{
  "n_layer": 19,
  "d_model": 256,
  "n_experts": 64,
  "experts_per_token": 4,
  "d_expert": 64,
  "d_shared_expert": 128,
  "activation": "swiglu",
  "moe_layers": [0, 1, 2, 3, 4, 5, 6, 7, 8, 9, 10, 11, 12, 13, 14, 15, 16, 17, 18],
  "router_score": "softmax",
  "normalize_top_k": true,
  "routed_scale": 1.0,
  "balance_loss": 0.00231,
  "balance_bias": false,
  "router_z_loss": 0.001,
  "init_std_router": 0.00803,
  "lr_router": 0.00121,
  "n_head": 2,
  "n_kv_head": 1,
  "head_dim": 128,
  "vocab_size": 8192,
  "norm": "rmsnorm",
  "norm_place": "pre",
  "norm_eps": 1e-05,
  "positions": "rope",
  "rope_base": 18900.0,
  "rope_fraction": 0.25,
  "qk_norm": true,
  "attn_scale": 0.0884,
  "tie_embeddings": false,
  "parallel_block": false,
  "init": "normal",
  "init_std_qkv": 0.0409,
  "init_std_o": 0.0,
  "init_std_up": 0.0409,
  "init_std_down": 0.0,
  "optimizer": "adam_variant",
  "lr": 0.00162,
  "beta1": 0.9,
  "beta2": 0.95,
  "weight_decay": 0.12,
  "lr_head": 0.0109,
  "grad_clip": 1.0,
  "warmup_steps": 365,
  "schedule": "wsd",
  "decay_fraction": 0.591,
  "decay_shape": "cos",
  "final_lr_fraction": 0.0,
  "batch_tokens": 131072,
  "seq_len": 512,
  "doc_mask": true,
  "train_tokens": 770300000,
  "steps": 5877,
  "dataset": "wikipedia_en"
}
Below are experts of layer 8 (counted from 0) of a mixture-of-experts language model. Rows are named router (the router's row for the expert), gate (a neuron's input weights, with its number), up (a neuron's input weights, with its number), down (a neuron's output weights, with its number) and show model dimensions 0-255. Each number is 128 + 24 x the weight over its row's rms, rounded and kept within 0 to 255. Numbers have three digits each.
Before each expert's rows: "comes before" lists some tokens at least twice as common just after its tokens as in all text; "gets" lists some tokens that make up at least twice as much of what it gets as of all text. This comes from a sample of Wikipedia text that the model never trained on. Tokens count by the router's weight.

# expert 62
comes before: ",", ".", " of", " and", " to", " time"
gets: " the", " that", " this", " a", " which", "ly"
router:171112155074174119129076125146137119143136112152118109130098146123155129152125100142132092110116105108137084119155165174120124134135109123092128152147101087126115113112145114127109100138112160150109141124109113130115108100155075145126144124155126148155137160174112152130155160104143124134145103107068154136143109107103063122143083159173166130099107138099124110083154152110185119158106108121112141100155143148108134157120128150140181184136086140150132130105171136115090151158106098120119134127113120105142108115119123121112138113137092117140130106104114135137162144098179092118106120114097151109170098120098139078091162159109140113161086108111171137116106141103135149133153161146145117090127120141115162134115119091111091125113153135111158143088127143148107101108110163
gate0:139154111105128170137107114102130118157118113134135115147131165148154115142121162087114146158093111116156114169126070105130140110123167122118131178117118127140133080152091119117103135149091135129152130102118119132145111118174114131117122163122160096109140149119133108136128132124082163128138105104136152102160167119111090103140143119155165113126133153146104112123122154119157173138127112125119089161078156127127135127117127108090172122142163146127080156154134092127092127136160179119119142086154124088127077137131106128183089158133124143150110117075120094112147121137149098192151123108143115103113132098148143077129147109129145074101151125136143138170126153117105191118106152177155136155170135133106150160145161158115121123109087157098099124100113111119138101143130155
up0:104143139149097151147117142118142150116102154107103129120119155129124153150104088096118128118179122134132130127106159120137091055130123136104119123082162160093119111144080079152140155090126087081138129165111118091145143124140115088097070144108084115145107114158108157167127099107147130116114102132097111137103088113149152149122122155066128163146159135120098124122133096130097131123114118126114123132121143110114132153111125096135140134109058122105199150150091138163146105104128127137118135141179105140164159142151135120092135147136134087118101090117163115154130089119101108134129146107137169148146091119123101114106113134069138132138100129085104102136164163130116097108094131114118115151111121141154127139099151128119140119167162110169114135085128110148167151111118137
down0:071115146126116153103125135221172160088116124101102080139094100148143136127114119139093142121133138160135115148125145103082080136114135134141119127112129114116139124117075134143166152147117108098099090138105133127075149085112098115138128112194153111137103104127149139157121130115126131164139134103147125150146093128131163117173112113110142141171098101130085140144108121148093090168130096126109114112183140113109122158125104119129134101151143158104139133110129164139115161143065138133141137149142119103143173135139147117151108134128067126139125159210129124099140148124121107133132180122150126102143113150160121103150170106145141124144108114123140149117150139134138091136079158123096114129107106120136164108085106129154122146153154134115122116122115121178111106141130095
gate1:151164160121117076116135140140137132174132123145148161169151158126140096153120128132135130165147140147130144122101095148139154096136102117114115162126093144149149129106152087147074123137076109087134150136130140131126180166112172165091120129109125119162144149161129105143133108140129141110122109123110143075090127103080109097113133135104145114116167140113111096110145162091126105133138133096117088063090183117125083188157134098118117162138103133108141176117168116117146117121133112137106108161113140116186092136131156134097141120173123148136152140099117102137126109129120118084138107119123169102151106120120101062160148142128095158153127106076132152132101106120133086133120159141133129086110142111117127123142116141112132116154141130095142146124149145133148065129106145
up1:146140141154135103134155148107195141099100133143141132108138150123101089107132100096098120114175125158132123130119117139119121113144137146153146151146068151131149103136137086171093115115083142110128130117094155121125194141123126114106120111119122126126139145144134110131178111165120119097152123112090122103125140089090118099084127138063164164110153157135132115128135148086171098148178132143146136108084135112103105150127093136135146129097125124090118145086135107119104104155155128149118133171113111117139064131121189149101137164171164118148164157094117146108134110116141137120146177116122186097138146118125081150163112170132110149101134127096133156138133143121136119114129166153141148145104119085134159111157105127076135130139143110125180130117118117138149118101098123
down1:100097155168133132164128159138098152124125168103114140155115092128104118165099131112097119140119124141151103116172127170131151137136098131150140136065111094146154106134132142128170155161154151152084104138116123157165117142087115130099128099137077133083092096114089099143111154128089151144127129116118120135148168150125129124092157126114107152087157102140133107178112148129151138140116109114129129165139115111126100086136106109112134140163076096163154128126106131114156194142122156143137177133140128148099134116084104146156156114147152141117154125124125131096112092153136095172110129129138142178153129102168172141129084133132138101160115113133100130101150131114146106107172104090137174163130099153139172152087116144121136125111138141152187157103129139145134129150148123
gate2:129150113088130135077111194145122121182136154115140114124127163123132148110139112160125136070144156094134129146136127145156124132161086104127146128109131105135188142116100155130111136122120110160105159151132104104121132133146134123138167092133131150174150134135146108148140120125117112116156126116122114134075112186115107120106128143135088168132100152128138093148161096090110133137125121126140107090116116087143102120088162160114166112127068142148125088151125176111101118099104099115113133139147128144146108158155106123112112083127151134162101125111160159172153135101130145108126106120130107116146139141124143095077165111142143106075120083171156086103146156138132134144141123106127146163116120094079149125103131123141140141138163158121096205087121152111111131153146094
up2:112133145110096141089118123107130100147120111129128130103134138105082161113105092127132183090120137143116119130107144133131124150145104091101126163135147079092145049153119127138085124111119111099142141115143126135140154161150125135127145098110124130123161157143162093150132142156137097109113098143148094112078126168131123123141163121149138126112107096132129082130162086084094139150149172157133113105111126105156096114102137164164122144115100125132124099125152153115140082152073119153126117102092103137176105132173118139094114105106137097150099098135191123131149149142102122144147137130140113123120123169147120129096137105172145103160126115186140119148163136131135161166170147106134115163134141103137143141164133117169160114153155195086128141104130130110098144148106152
down2:103164160145166152150102155111156148136154144091094157133149103116145100172113115149158147141138103150136129120158129088143120140126092103120181124125126099108168151139175133126129097146109141096152115107146139130091141161137129115083139149158092127073070173118115164130135173172104130135163091118134149145097129125093110121102125126155114107060152099168089119164147099140141146150148159108156101110137087137146137125111095096140112142107192106128116100134131103130154122104129089129111109120140152104099136132119169124115156126134129124119097114144103136131108116121110074159128134095094082122160130133150095158127118101097080104115124163150136151136139129130109167098151113115183104140103122071100146146138147123089129146118155146118132153127120132139118097141118109